Weights of a small mixture-of-experts language model, trained from scratch on English Wikipedia: 49.9M parameters.
Below are experts of layer 5 (counted from 0) of a mixture-of-experts language model. Rows are named router (the router's row for the expert), gate (a neuron's input weights, with its number), up (a neuron's input weights, with its number) and show model dimensions 160-319. Each number is 128 + 32 x the weight over its row's rms, rounded and kept within 0 to 255. Numbers have three digits each.
Before each expert's rows: "mostly gets" lists some tokens that are sent to it at least half of the time; "comes after" lists some tokens at least twice as common just before its tokens as in all text. This comes from a sample of Wikipedia text that the model never trained on. Tokens count by the router's weight.

# expert 20
mostly gets: " re", " dis", "In", "\".", " o", " In"
comes after: ".", "\n\n", "==", " ==", "===", " to"
router:131116115129165144147098154055090138161187140125111120142113107128178073141162122158116102130146132166115124139142187165115133108077138071097164131133096149172067134194115097141152146156155111076156106179128134186102116126137133110126098105107123133166123131108128120137091161112096105085152154085107085098127137100129110103102104111121177123208089102135185088140094106120172117128151100127143186178163123119122131126168136170152118141146125152100131109065130168105093062091116164
gate3:157179100123167057131149042163080139141137113160128057139111121151159160159130043095105117114186143158112116139170190189139109142139181181129110152091088123102078181133091086120130068160121115099108142103162155096131123117112134168139145106132124106157086172088088103150106128086154093158111138155112150102077031154116112114127193119120115233159135171129101106163104131130094149031106077078103101140139101101120119136145139145158113153128091132100157117164098120096134137135128155
up3:097128135127099116108101148199132160095165188078116124126057118133147114099123121082132145053114070080137146104101141230166039143105113139137141063125106063137128160185103185098143210081159107154165113197095136100143150140063162085106149122097132171123119117143177131126127118181121110096165145075167098105139169078108109180125069110088182128113131165153160107096150158093161126154130065169136110154063166141140128082137108163125133116124067137174128114155113115119093131087151113
gate4:131138045147122136123123095111100135126076160163198122098142131089068125112092124091139141111126128157167117126099047044168179152114158129145142137073148134127146113073095090161084134130161153137169108119141131114155090118128153107090141067125170099122099131158110122105144050174190100112078157086058172151144161151166111132160105153126089084150090177101132099158078105115149116108167119156131094134126098095141103142097170182077124126112174122133147108192110140126142159160157122
up4:110126144152148150138103163151146144092135096109168096099156124099145121159130133091103120156139085166060117160180131151090052111114059152072122153096158154071153164127146147074186141213190123116157126155179123154121101167093108151129085174106094098118157067169099136166131126105114141104126116153121105104170120061058123099128142112082166141071114078147126106132135123136074073163101130148095084211127195099110099113151090143095146132122164105125120132115146169093171155190071138
gate5:074191056136061105090189129122178153137150072111179103170089118198082134132115184182094136185128148138140146127066121142186128120115127076148076091189122126112173116125128132163074146161171112170127142133158140149194078155087082135113131170100138118187090125159145129106171133151154116106120126152163122112161161148135093167187066165165055118118171149124154110186115148147066077172158105148156179102116150097111117156160115140082141149111138092173150068146150045140169111074131136
up5:084104103129123102169103122141136199089105168160105150177200046105159126097152126118142095140137126147129080144124101145071129169156119154119146158177169191109088103139155146107116178077104090159130138166056105116091170133131122021124184137170086122121124105119095137074100131162083118101152120134117178149140140149127127103111173115084136187085138095098089088086124093061168157133146172088156132142131134166117131131115130097163159143117137087149107185149143151159109085118092141
gate6:176128164134168159137116112138107147128135112154142165148099199090100042110160085091187121153167080121149160098162136164191128112080124145193128154132143078157101099156091155134120102142171143053123109155138146097137107146120056190169099131140122166108094121064091073126090145151155148130173184141084151162172148120189114126159147145122169100163092112101109128094122115144159140144172125118124181161100151092124130153114104100166120120093155170146108132170112145161109109127103122
up6:137137147120103131109118107170063101125128130165110114123163075203127155131177120181066129132091106100122128160126133160093098135126134109052121088165058191119100141121061134159090200049180135161071082116139117081153157121122150089111125189116164104096088161133164155154146139127139134145135062184107168134091107108147159120111120080029152144029137148179143152131110132139087118098074128106142137161102083159142100101134160122090126110147126125134183123140162138133122143054127177
gate7:114070150128142119095113159179135120088114098059098174192142127188152059122176107176137127163131099128158112131177143074147126130170127134069110111145130119167138162147162178114182144206099105143082031148144149212081151135130147093123090201182208151147082157130163179121142162164122085159123165132127107168217106099174125115139135105130178182115117089143113105124113121123154124160135160146111171102173128125113115143143146160075124074103154117139195180187143134099142134167139104
up7:145152106144132102136145086187190137147147163159192124133090137107107138079130156152106122105201153176071169143070093138074139101162090170142142123044096171082072146122093102168077166126109083107135136122136136077148135148177114221094112109123076145122162095118134129120165141094079130133157121120146186156089174150123124133157150127099087147144168137096123099203120120158050141060149106126094096091162105114135069127140165128161104147155088132138087079122112130192167178140100149
gate8:133084148114177158119148145062064128122153162156128140091099124126144211124202107147149048074136185164116114163130137112127098145048107128171125139102196153110158129096136136118068135119128122140147137178091075106122149138153134122069086132134108079103150109148132210134095194139123144102154136151164141185108111135179132146112122083139085092121134126098102133148115119098139162129118149119120122096129076083135088115197143083163177131104180162109080067098119165133086122188171115
up8:119139092131082118125170106115141071110083117087150134135111093147153079089094106148196161066135114136119175152097136154120160143156118130085123095191090099135141129132090118152196121199126114090130130119128152193076129090080198114123104061128120160113102069147220059200125058115160157129122128120092144082104058114045122095119153116106147185102124116107169067096109137135135154134084082134131134146115136143073152166098108152179101143162166086146160126158194072177131152171171146
gate9:102128063113170084100114121099127101166185160150081127139100110159121134132114127171124127146175070077127147149109145122061166080141125185166084183108106101097127123097122119145146157149112131152144131147136134121123100167079136116079142157116165172142198159104134134116147144112105119111104131080107093148123163193134089154114103166072082204131135123133133098123042129127145172124165181135090091202050100103133153147154112187081141134156150154166126087183120177112116083119064185
up9:141094161144087136175134125137135139085156091129147102109152197120122143143150111177145078087102148143094094102102123143085108131133149100115173141177159126045133166179128135144132090100122136127180177101123137179068163161117156145108085123124099128146072096122143093125115151108125154129147093145146136103111091105128115104072136150174124064093099136090134184139175137102060132173094079074119121134219086147125105126049150119139147150061075121057124072081130073106125119141141135
gate10:114139170091151160136115177126114140110125118111182175116098217109125126108107083069159144143157113123146097152132095138162140078090118135117139205100105139130121120094128134071146102111153066098130116129077089115074079093180106134182082172060211148102125075067160079158100115099124109143107139167157144208079100117110120134144144118116084168173161094096129136095079154094144142142144113142120151102095122142137148117189132132166115105112111092106157155138123116138129088156074126
up10:145153110162115116183113094194129145142129075154112119119144074160084101117157207171135170121082107125126123111088155166153131135155133123113115136219107126089201129113156127146071141121057153138107180094178198110162162169140136087090184129146128130108124178116115170142125143138111200169116150049126107108142105165103137113168100151174133035124138107157131130118114134144179106092160127121122077144117117151121123151113105158106163122152113101129082105124100190099134195123135153
gate11:093149067135094127146096132161073136105095131065142125068036119160133073173082174153111149128139141143132103107116111124127038120120165136135137108084095139182133146139167145192158073088102098073163086134161143144161142176064132093119138114156116170152121115136082164142174158127167134116111097106148050106159175102174152119088099068130135107155116102094149123110087120126095143192151155129160088136124084149124146166130082090171117090153108111095126152144120143134113136144145165
up11:128093153080104174094172142196063102184096064119140119072222084135100095161111152071110128120128163095127125134166146142156113145103159150140154130109137102113100107125119049097123136107106136121084139141060150180130121106078103132143170166103080091074120142119117097153088173135138173111118119097079117145138108137172123145053178111105119123111065132144104148170111129127099153139056102106100075147118125120130108133117072140159085130150110133105151172163038090203150095120138168
gate12:194123130157116109051110074066116119147112136162088160164138123149130099118142115077111149113168101137093111099099120080179094106159107141088145155095180135097165163119121113176096119210151144083123130078135104098137085111133160108159129181174060158112097156161102138097101095154042069140155117162143156135117131127171148136157126095162146158132108172166117124128130126158106156129102126123092166132154125131112119109189125104110103142109098108102137119101128195179182152138046189
up12:148104143145147115069138086044149161125114115140108155126095124155167100162157134111141144097127110160142157088105097155133143125106149133109207131134119128117157148112106140173144164185120127078169156136095112128109056155178133121164123154127100135187105161144098129151108132174113145130176171132147110170073100068142139094156125164140103133099130132126132160145141108180114119127103118135025141141121109058109099167154105066029109161150078141183118165168122079160092129144128120
gate13:117134125151180112120136088121093151147111144118158109136171211154113123124087187113141085123101122133139100174146157167066164161124117099113108157154164118105131115164096131086132094082111135163095133202069152156145107148081097105096135139057077135121088129094094101138122123150159192165185170093063141156106081054121166111109139159107137115098058087125157094154162107159125114088106134087188144118136104070170129113130095098130131189090066095150162111117164141145094166138142113
up13:144161119140131165095129133130103140153109110130106094114138205141110098106089158136173117117085130175124108214172165154095097193111128150141132128110095140105110118126083139100115069144116130071095139115106214177153172179092114131096118155062115143150078108119158119144158114131147172129134099128103125122080132092159092114113147102090094125112088111142091100144148162144129090072139110183157129109090083133099124137124131086162137187097079083128066153125159113130144184173099133
gate14:129147112143134162141087115090109162169082120110102158156096165165151151129125076160070096063176175151140145079119111177154159136130134119177129085097098154094106111142113117134075118113110123138141102133165128120165153124142099102170162133072124142151168104193161085144138119141152187126137122121171122055128109157094169119190155105099165111091130105086178107118139116132126104131154195059183119073122134123129112157135108158156110079127170053079084182208120103132143153133175077
up14:155116105136144109080077123088110123166083100151133175204126090120089152094102071163116221136190186134184089057143110138116132169091167137115133057107172123054172136142138160109140165074181094059124142121095150146116092120126119152149138173129090116059179116108081070117141127128147102120039109159160117098089109115097146136130115121115138161184130070124127132085089098145108133114133121135119088199115134143152131112149086108167127149153107160156178209122169096128112144097099102
gate15:096126104166092058157151061192158177164104133116198103135133110122127140137093110090117172123131149119104144146110089097105138039126148143133146116106104119158138183095118141076130144129150141127188144158132117091151167127141161116112144135151167153083069149158107103107106097157164125174131142146198138099161113151162092108077124137165126144128089156147095123092143141119139105158103170075120071145115145057109139134189134166131130097163090102159100103064130113182108115177138229
up15:163128180095169125085079143135176089110180105120095128143131144179123160137148118142116108158074080162160099157113123123152113186133111079101128120069110122142129105152150149150100085083196101096130161122197141184134106161139113118135094143127118149176105110123044153118105112071162161136124127162128157147069141051157126126157133101130123088117185118184151120186186136145125096076125120131178158120174091128160135154051167114187107115052125132126112172152191137058130167111160085
gate16:159142175136094133101165170079116162154116110148144156144137191118178143175113114136085122085126138128117168131145127112131181125133108067129185166110203081172144151048056124107139132131197126116096110150142084090110124098069105126160124128102109068093151144052136153140144084122127108161156109107126118145105155121052102125167154145139118071129156110120195156080063138135139108120114127128153132210184110113058099119168138150195123134128159098165136170093092155180094125151102100
up16:157107143139095160104150096151080142092169154172165137080158137075155146146158183166162140145114116103116099171175139146130124137138118132106133130115104174113128137115113136144079104207158147136102131075126161078138116039069103160152085127111156151121084142168168125146104102153158098130122146137154127109099113147121123223092139132105105144159087134146112109096180139172070147164132051149128144153153110152143098166144120133146162130163147132156122156165130107132121128199072150
gate17:071102134145108136089128143062126131083134166097126166130102130113178123081128117128134106172180092180130204167111080084150157117083139093096124111143136162150135128150111136143095069068178073097132118103142080135110162148098104119160158115159162158100126108106147149117142109047148191062150104120113083112165103143103166102119118096095123126040157108151165104090118120182111154167161201144162130171181146097150165116102140103157068078064122122102168171102131105117123162046070149
up17:149158110139095105085084134107166129162133173076089080132163138137189165148062127103146149142132123075105117116075097153143137121146180111155103159130134155172083160079133145103124136173133060145098107128139113105111137124136128099172152127114083194049120208085122110127102137191102111130135082141117133174176104144097127152149113088121145197142154136147172109131140140148115151147097126119139124105136124122145133090158085125074151074187114094168122105137175222167151076099126180
gate18:124100072184205149140111137112102108096184129115114161067136144133161117130145123129052144125162137153126110165123114108089119172118125150113118138127112150179150097190104124079092119122116119121178115118154094159159144099150158210122098152158137110145239100062099098092108101109144107117116165105150161112144166070124096172119109060144121139140120103150127080094124164095117128106155144121122126115104135054124131208174182179121125135114181152185142125083132106096148204114148153
up18:142078143145142064099131150125139127104149098102163110103106145121118094187166171121118087187090120128108135135144091119166136139108046114121125146094111121104084119124096129134089138130163145150127141163132158079110138131100100093153103191089135165100109225186156163097057105124084114051111051160136123172176130057128070109113144133166147107048146120129099179134126139135136159140131130101073147161148171162090123090140102134189127110104147140179141142122125161073071177187073150
gate19:083142099154148098115105108100119093160143093163102156133099133138125171108183179114127095154157167119133174092103084190153081128134140120124158142123103143117115128129092110127074157082153119156113103171104147043124082144173120167128145147107142070182164091098096144135097130112169101187148094133117096091111156094128131141128133139136154051177089136122126132161126127120111107075121106117140148112115129140102142116144190099092151143149106159147161168165086072101119082099122132
up19:136156117128104148140141099134126130085096136102122122145159172107112063105129138108151132165102085136189144131130138131182112123108150076099104120132120080127149188120153079137195089216097198102091137093145091213135181115136137135127082144152133123103120167165119118136146177160098173109117121131146157168166164133155136128141141166145148168077120186153111129066161100080112170188122150107171135106163092109079094098101089100110114150082144175130130110068136185110134127178109135
gate20:105151091142142099139147115149086127087057115131159099150142159106112090122140112123146057113119080112118176100074161142106068118118154125127126050131170130122131099119152178142148181170111078110154128137199139139107111113155145154115126151206103113183132158075148189088146100154074157112134171122137166166149152140134138109090182125130125181208122133153163108127054099183113142063166081104131178155101154127141155142080113131095143194130111162124157162134167129170174109142103096
up20:176163087114102112139120139154176139109170084157102186098110116192134142189115104052111161150097156139097050141109100092143152095150087120117169132182128096140105142093140171127130063106072095060138101161074109100123139145086119057112102143108128145076078164115117064156098085150183120119138151158123080138122135164128120175092030151167123121066176115100119186099162147115140065152114211180079076031178116145098129136135122135095103118067149126117142148120162072139097109137147097
gate21:117068097101080061137161171109203169133173094172140183149167105143132160148108131157149128152138171181147120118094115114199121173135165153151086122085112148093073099157122110029123112154138113103073138126107116199113132141112154098118137117116140106051182111097107143104159155155176106134071146118139097038123129115200150153134141132126106132165111151117152096154112105131121089082138154143149118105169153039071184133167173160182131067125160042200076094126143124117180125198132201
up21:166194159093111156149152109114097122152094154097089124190138152084120099108170191138123099107145111126135140142120099109099137082128167126130114150066173128151179152108050101107135129123129085150168105125136172145125166102104150169130140121102065136126160158157117099104128132110094134170192152131063154224190119128091149070175150142148143108027128065097082135106186169116109102124130147169127097113173065172110102121130116111077106142121103204155151167148143092084124106115105152
gate22:127115115097137094192145088119186163151077121127138087171116156059123137133147122080187111142079140140186097156138130128135072121161191108085101109096105091113124114117143112129087120098102147150168096147164136101172119089113097130087133132142119144171118187147139042151111080078134110115136125117108151151127149127167177128125036114128160189148103142122166138135169143129233123152113136138117142103061120123108131163105061150086155091118120176092163161110151113139176101081092087
up22:077098188050113116090119125162134111086136157092154073107136121139060086164104105129091154103155088135165146109143062167138159143140133130125135119141132073152218124110126177110143155135121118122144117141149111168158083152158148180102112110127157124171122114125162093084125132152161155116127137170139140102085067152094112115103182129087144083130168098089166128131062091140130127085142111119147093148151150121136145155130057107148134174137169094092093132132179109116082181094124174
gate23:135130104140173207136113101188080154127092139136181121092089158061143111164123148088094072121121178141119146118138148115133144081139120174112136146159133161114175070117112098132129135212100171123080150108107096183126079157166194076095147153133123136122176154133128122145086126167119158128134122147149146056119097119112123118131098117183135098153115161139161147147138155100124165118156108191150109166146171136120104138114144095102168047069156109130119115101140052114144175104130166
up23:149132152185080098128131146159146117138085177163115128143108111163126095114167117166105125180169120099095136141129133146133151141103149141151135089108153051078093078146108180160133141177167134131143077145082141203135133057064141118132077113105087094133118094145092136198165119154108117126088101118159146035122110106118142204046166183170169193166144134087155140095119119157076141097096128148153108126137160111156100112169107113129153113109174087142135168127087221112121122080144078
gate24:152141171157088078145089066151118122137176087093147090125155101158113107084081064091130133091123182132120238135077138108154078113149146132148135094068150189114135128094124157132177104147178092103134137117085210182100069107145164155129093122089058170064125093060043095099135138150089051153095128124123101131061085134173133063111080118104138120118130118128091154185130122089128123156129208134167109188118124092143093123148096153119130162141047106098137135194144140083026083128135139
up24:138145179141097108135100105108121110102130121085177051108135118188147095192106100125120152104190208166177229104125081117133122099189142152120164133093103145141136090060154109146129120148169106114145145121103158217103114133127153103138133134107114143074163149082069162151084152215115139133127124104108076073106071188133131113123105135089135172119115110102156166116147133119148166172178180086146105087148152128130096121124065170162140152156084151119107162162095136150085108136173184
gate25:087083037116141137110205099148089048144109097113130097152093146139108141058171067140125096144131068125116094156127131157111108149126172128085139098158121105145135069201074137146131120148135094145097112118099115166085143145150124166097131132149116105123154139126086170092094161132151143099138121190074135136172103084146202119126120101124114072141087171165141138080073146171116185121083111135173150179156132138129121082153145080124132088092182153121101146045144153141145054138124173
up25:123149193082163088136123157144164162128125147093085135120144153123115144188123142055147154090148125099155195090153172165131076160085157133156091195105127120120113126118165124077117150104137185085194048127117091100133105154133127105170126095152219154077152157150070080120102154139122114135125161039147124119093144113157084161165119088138121128158156124151136104147153121118153111153123110167105115117104166116110129123112231148137167133126051132132090055142118089063117133149186158
gate26:127152127071172101099093163158067138116193097142107076151128148110147163145033102152153115107138132133081180173082173171094105137178115119131136129091130115096184064180134102116143117141097202116192163102140072130114126212151165108150162187131150144134170123107089118115121137084120091167203121131136159080101115124087106114129100159096113105144115161164140163188138116085163145098137178127132165129154142074091093157108147124124122134117139154162087128064139054123074123130174111
up26:126158146099092159160125093149082092132143135119100163145161112125167146137125123127134191140100104151149085110132103171093173129103175160119118132145149110143121091131132146124075183162144094144143161130098123178164148094177155069129146139119158168079114149157124112162121100140167192135147070157139161152126104067187134087169129096114080090171127146090159135129142096102107149095109032141144129141109102171149117161123148092094083091098133123194148160162182084128114193113149158
gate27:125116147098120131141109117160133192162123109102141156116121081117132160157088126091168144059174163176167168140097065134085133175110192120119118148048139220139100129094141088122129135080074099119141126182121175116133182114151138089117097126077108108129104080115143147104107150230113184165109122116172158154066167160139129144076089152105186136130098084138113136129197128126101129093155106144151145112144075146090151082193109049145126150103122106129133144144135103100109131142182146
up27:144132130114142174093143104130127080140181128177162105099137144134098173115109129095091157115088138135169033124115145094149193131149118124139164104103126062078182127122150144176137163063141110145084152142149121105096133124113134140157120111189114064112122139143129143130110086112117042145131126124117085098158066114109123099125142179117113081138145159156155088075065213182134123084146156092125101127131211136102117131109103180134140132125227079079138118083134148150109115121161129
gate28:161166138115146127156179091154105151119136122141112144096153171191189113099187109082116165116174082086083120077114100103113116122100200115103171116101154134154152138174178109162139154184073096129093114100134060131151061169107126086155163169174171164167080089175106156109081147139070130131138148107095093159167112082111171134180123152120126140105138081164182168143164152169187115132131150143152107086139150170187090188155176118113095101172144142088083120158100101144119122160093095
up28:145119133045148053147107131145093150058119124096187108094137133135141138134109119148063104127115098158124121085152089140151095026172128150118104178097127049129090088155125152097153104118131129123109164161099131180142159164155159129135151135110146077116089113091105148100125132117103079120115088132101107169166093182143184120171148158137110107171112115076111156105095137189112146121123154083141157136114089143149198080123164124056119136125150209131124195100159114154114110110098073
gate29:099139089124107141131122102113081159073169106159125143076197133117141118122095107175164115139119167147169068107114133155107132168143126113150155109072162131081089193091141155096151153089078111138119130084157143159064138149135080141148129168100156094101106116075085123095101152162177165110115109137140125070082132168159144118179118166088167155151144126162137145131131135156134125093169134108225175127149112109142171080196109069116141073129182132087136097150128164085168206056122129
up29:159139130148111137130141115135121158062155089113120127122150083131117181094106103115088114086115140152107104121147161119159104103127173203104121148093120159098132145212072082134112171114152099152127099123091182095151160091162086099145147174115161181132114158155123139157129160108156138115151164090173121066103185093108134149105107107196108140080076115195147148148107092079158183123140137153124118107091099129156180201135113105104205074154128161098111136164117073102163151176130168
gate30:094154151148137162143115120121204131134177164113160097144098144171160119157098134134116087116119218118139149083116139184099153110138082116125174168152123129104134110171093117127131126130130130162094098116101124148082126101170151171143088111186076161125151098086164146119093074172109126160128149134208121070094176092141165051166121093140205103129155114158071070173111098107166120064118174169099142104105077060153156123115155082142148067066138152117086096082137135100110122147087084
up30:079100115164135173096151118140141134137108139119117149144124134079095117073181192131130171112145166123122199116097137131190116107161137122131159121163124087086136112178074163098118138175113172191092099124065140110085161169151149091143081131148097139141070123126084120142168144152106110079078216116128148139113111079098118141147154188152118144137081143133145107107071067148180117139129123153064143039137128168103186107119132146126175080090103148114120139127161157097149101162091066
gate31:120114097094138107120108093148130133218144200104133152099134120104142166181035107119068103121129096154143119138086139104178123105114115131115136134146128122130095123095097102150100118123139188131094198141135196183150124146114164140143201088234141130133115143190095113129130172107107119059112159071147167143148082138128159098145125098176118174094110132083192153145066093122142130155098121113142099080169135161059149164172120178159140116110148129132079120187061120145091111131161111
up31:150143094171169164134106080068141156122100130145084146178149097168168105114140084122095127163146141101108128176170107155105115119106120122093183096144166117103165128082189126131154094099123144141182188158144120182194170146132114157224118095112163114136142124120172140117171129122084164122113213115168163129069100179071163139076082082130080090096164078098125146170140142176091061079108111103083163127074132153124143096143087172136117140112155099102099174176075157126109164187108098
gate32:073121079070221144131112126183158095125113087156113131136151149103141130110072103191107079138109185193128082075210164154081148198133168129128146127124142073141060158138189067107118097094154123148133107095107071103124108176135124156130103179142138176152088094107102120087162197151112133111161197046125100177118150147121061131120139104098159122164123151179111163120091084099107147124094114158150160120144109120114160140158184096182097111095140087118081153144130124138104141168158064
up32:117136150119139135116182105089157207190173128093080124112111088174060098124146132129103144124165107092107114113091122131123137120114146095111115121115146127112123107121104114146139199110149123066054125129134186179170110164126164127102156142115133104109126096066139114138122133099159159137074103159203123128163154178186156111117107193182083173128101071095153106137142148087194124134161127074150109124105131100176131185196088132120115142143141180144142138141166119144125119105178098
gate33:113145161109081127100129113138147105104190162128142099115105155145104077146129111096183125137096193142141191122144119169143065115139166153134115134063150081097135140150100097152161116187166107111122138136126178117215099151167169109157059140115104109121098134073066109160181168143082107117111153148199129123133113179102096142096143122149149109070141156130114130110102070140178120080117110150132088129114120096154172132145088143146104106119110155061125113144094174140107140151113147
up33:083130149111135101143160142124149134117092164170140183119125142122139160122141112158147089147107136151065178103140069158084166066132090145203175142183089073154122154146158160113151138113108095121165146053096048171091128166185143169126214170126147168130118157127132118076139131160155101156183117097120152165120179119093122114167093139170113166119091117173116177128130147150091143149082119153175094097166119102182139132121127106092161117185131147154131118156081102140155125087121142
gate34:173205171105167157127161089154057115117089142116090144095096140106213094118102089169147127118086157153126096183132170160152106193082159104113146105118091143134110183127087111073151090110157125125083077129138154082125144118095143095155088128168098157150133184151154175174154148067099112105110118136136127122133122071120145115131096140098156135071110080160145155095135097188130127157128140180127126132115092146153177149081104068115104104136075169056095147172132113095094113145123165
up34:131111090123149179100109095048141137171094192125102138161141150148127165072112112164150154174114164088138101103070070110137146136129089151138154124185119107169167122104112167120124133127106137144120149148131116131083100142154125159089113071123162094184173109188155156156145099204090156102117120172165135098146173166086104131164114109141160115129164139151184111193119097126137106163143145207126187122148171170149143069111091149085104091087218108112205101047114185182134098101107156
gate35:143141130102132122127172092135108085151129138159085138149250142095083159131038082109135113092155126155142124184161193175135106124172147122106182129122100095148068108121073116092091106173146098148089081140121135094115114107134168148179130090104065091143099143186087083134125127082129178067117069174119091086079162154096108170121141166147115112120097188140088096159092122168080161152110132171085124146100167086158142044162117175120114136100140102108125129110146139113098124096195125
up35:148201085129136120151190097122145108151145131163104098138151162081110120109099100113119174099125176132109129188123174107097158130134103072164147103179107171129104142146094082105145176095091127138155105101150073131117107121092136066137154210126075164156122106141094188152137117081117108122139099101091145091067111123098072132155133115102093129092210116129055114119144133112084073116174116153179130145111133148128126101145048142166133100093091094100138100115145060101126110139162187
gate36:137159080097105103172118112133082124025069127078162176071164091187136171166085129087083086135119090125080112124134135149108127135065073172128119174107105136045133123126111113172143140134117135117073106116139155152149126123187111128157217137135181091163134124076106107136052115152155136126128106136129093134138170155172114186119118166114123107125135116106118159168164109160125171062140161128104124107177078139112161136153206150107118142141118100119038150115082083067172129088128146
up36:169156158116188132162114187107123190083120130178101101106153165138115133097115208115152078144096181129163128181191117083150152132150179142126112163086135113152134120130137108099157150144153148096106152148120162159153117114101098128110074123138183116105101142125162148105151115090146193198112075176132124160050177138133110144146174148104145177087094094092137145150187150078119130119099175189109172121130067111145128165082133121031088169130131077136163094112116076099069088051153153
gate37:141115163130160079126134179118181122119106118110164096160132102130144168180181155144134123161119123148150133123143162137148105136130097110125178166116087133134150145099102127139149141140048095124089075100134060126130080189092116088142141130150121105123134151176095146164103107129155121099189165110152119074125131152120110128090099087121144186097132175170131101065076118136177060126091141131191167084134138164151083153182148097070133035139151143128034109112128099144115093155112119
up37:128057102076136122131136134119133129135131151105110126139139099128094141112086082123093122081120109132215159127162150084137126116140120127169112144116132126150072056108088158110152093101066141164066100137121148138147109183087110165137112157147128121140110163064139137187124119171161144106116098071122153097146161165118109030070149134133161201112132159141124139115181111127163173209152117084112141142152103142098151111181137109145178153166123094156084108206094141153088181116160119
gate38:120099087105175133124109104122125099150146130119181082118099134099116156078139148132128075140129167135147115153120164181099128147097147121140082174124098184086116085137180071094142107103095130053090066126118130091179137166122114170128101166172161161133113125125074082142138115159125144124119179173103142088122148124152065228111064146121177159078057098097131106124148096076112141114162131105116134094184101129127123127123123116064122202145134151145140138152156181151131140116151073
up38:144169131115161088093154181152100146137114109142121141172156157095070138168133082119148117110150144135108150063183127134133175049087090092145146105080080107135158140096150172146099106076122108179163199074146157143105208124186162146156172154137116063137124092071120106078162148101097150152089097105184129076106097171101117081123188107169102102150113095165117156102072131144121129117146171200109097156103162099128127139097100138102196159124139137162114096115101128151177108158100108
gate39:097196147081156182136153142173111080157122164066146094150172106189120107110088065101127182166128098162157168134160148150148157163148121099132127119130140160082141129181134100149074113166069063094179151129152122141109149132143138131076144114011109088134100141088114144081089111183099126100176133140168150119170108085151172120128144102157175095141174087138092146138118131161078116134129188133172158165119194140138082116138110137125163163100137148116128093085138105119140129146146108
up39:193110121183134098114103087116119156102116155101069156123122158136125133070154127189133120098149126091120111090100131164150104115143157134143131173137197123176180150115136187091145081140154149144113144164096158128115098111140132151092054122114161105160103119130181136109166164078095154171098138119077101088110178132147163156126103151083080122079104154159133099083165140128091067131068097146116162126099166134148155128170133148132125144123133128143170114116141118058147154151081108
gate40:143109096184120103151120119120080144125130096077090158122094141056148162077144140192193097160119124107115093172175134151103151117121089093148113221103028102184067120124162091147117151110160144131145099100199145156112091125192051143170119124119136119114073114178130116152156076104108121124096107084086157140200125107121124122079122118163154089141137114184135063097135126083060153125134107119142162146138106107066155101100159147131093144141141140154154142102117151129170126133150075
up40:122095076126151110163099141066122084138086111117097127156135131149152120134135093179188160131086148120097079083135144151119160097153045133138106168188075174190142101107086110154099220164092071115137153146123106095118127112158099105153121112108127175059110124085113156125126126094069129101128099120141120133169125120133075099091168073157086119150091141131111094132134105119156110133102135123134145099119109073081140120133098170107091108064129166112181085098161133112138131160132200
gate41:078113128205178147125132124156117122148117073100148141217139068126091141127164181063142113123135101128107078096160114147124165167137165108126123092131091117070171133118088136110168205138138138132080158145115107122128120133163063091132133155121121132129142138118127102064131112130083078151154122133203133110156127129071139103122178117148147162134091160122138157161113096194116122099122130074134115113088132090137111154100097154074126178143145109180153181096133147111141148102089161
up41:069139144136078170176118100091137120134110124153106161181165049114128147105110154075154134142113126119096120077133075129148130121161157077133154087078105130118179145173062109103123153169134146143076126041150127144130133131148114083137137135123092111102178106110087110062128106102082106116170148100189139122165104133048137120108142111139131091092091135123081126144129091099119118106130122123105127154102133083120110156116169142089160188165099086126124158161122127117145126120139123
gate42:105069209143190147190135078143119156127106127068137140140113101156142223132077134129126157131089143156129104111100134101158138123137121099190076206147083071131111165118126133142121159155137148172215131103143125118148111123107110184135132057109143205140134173124183175165179166114068132160126131088191099134139116132103114123112054095116134124182159134086153103112128142125131156118143121118151113109113132126166173108149085119122097106155128088145161123143128083066150109122111167
up42:179138139082174159141174145144072077132185069143146112136133132151099162103167075129098163162134111198114066103140161112083091147085134148122139181129131088084163133123104145128143099135115094076122163128096144102123096160128092157175120078072160114155116107096189105131176122115151175166119136133084148083126088164129113070110133141111122146149125089120079115102121198107041137117097091082096109167068131162143141065172146144155153144145101139118089202127124121086163121144080130
gate43:149156114137169108140106150120102073180150123133147157160124137146122102187155160119137108116158153130152122090116123094125125127113156118107128112094188121157119153153125156135137068134122104132111070192111105171062161153124022120161136177137143141169174069050150102120117148184121134155100145215152120099057108150090176171111153072107151116151070130151139149110095089091114080110104158049144136147152115133119123125211171104190134173102076109109106141106152147099174130150082081
up43:099134176117115165071108159134096163129126139093108141138123152148123131123133057167093077127147093154076136104116102126129123141135042163192092106128109130117179101110124114116138200090133183145124082126109092166124114123159149121162207081108084107095111180151176106148114098113120142145082132068136147145122145130162094159102162177186107116121141069131161085162133132150121190129184153184108116159073161069099127114048093142078184134133156144149114131150100069141111137157109097
gate44:119128195117177135146147137122086125117103101120152078167119148139088017121136130147139125160071166099175110137143179146119113159118111085099131114130080097146125101081098140152145103097138138080161121135073097111136151143098164172142068101117107114148171105186145105164124114103133121195155081100124124146152152125139101127145108123147122140147091094110157181124144126107126122128149152161107113102143139123208123102084100095121106165134109129132171116108111139120127150111134125
up44:123104125116126128166157147156147175114126124144122099083185108127087197123096128134095063159122136173082182060110113134129082103138175151124148123160142129041178073134163105097134131131077103141063196136168134103115149088133123174099145151173123095104055182134092139130121147132108137121121138097146123146101136126138052170130151176132142148091170076129128115116092082154140160149100116199146197122097117113171077127183130111116188115135169123150122118124147152093117115116093113
gate45:188088164139115124093148165144103079124154124141132150125116178076084115141125167123140101183149138076106132156121145162137144137104048120126101134116130093103182132099144114145126182158116123096125131137167108080123070102125113158120195139149110112100140071091104172100105130157098115149151169125119168140125136136083087070148095171116132096161185099238158168119078111149138092195129135086154170125129180093139187112076149124142056133103099104110122120086100105093111088152141119
up45:107116198077125188153183170129066121093119098118155156125068145158082143173135104124123149133132140125192109093123173089178105111069142082106134163132144080125099161153153135148107141112153103120154139160068105083246109139135064139112099087123113137097084131085128183169063178121141122141158128138115167192132189129150106137103154105106128078077121125178067073141141159083064188168112157118165171144143154116148115070131191109153138100188157143170132131129125146137125152193147164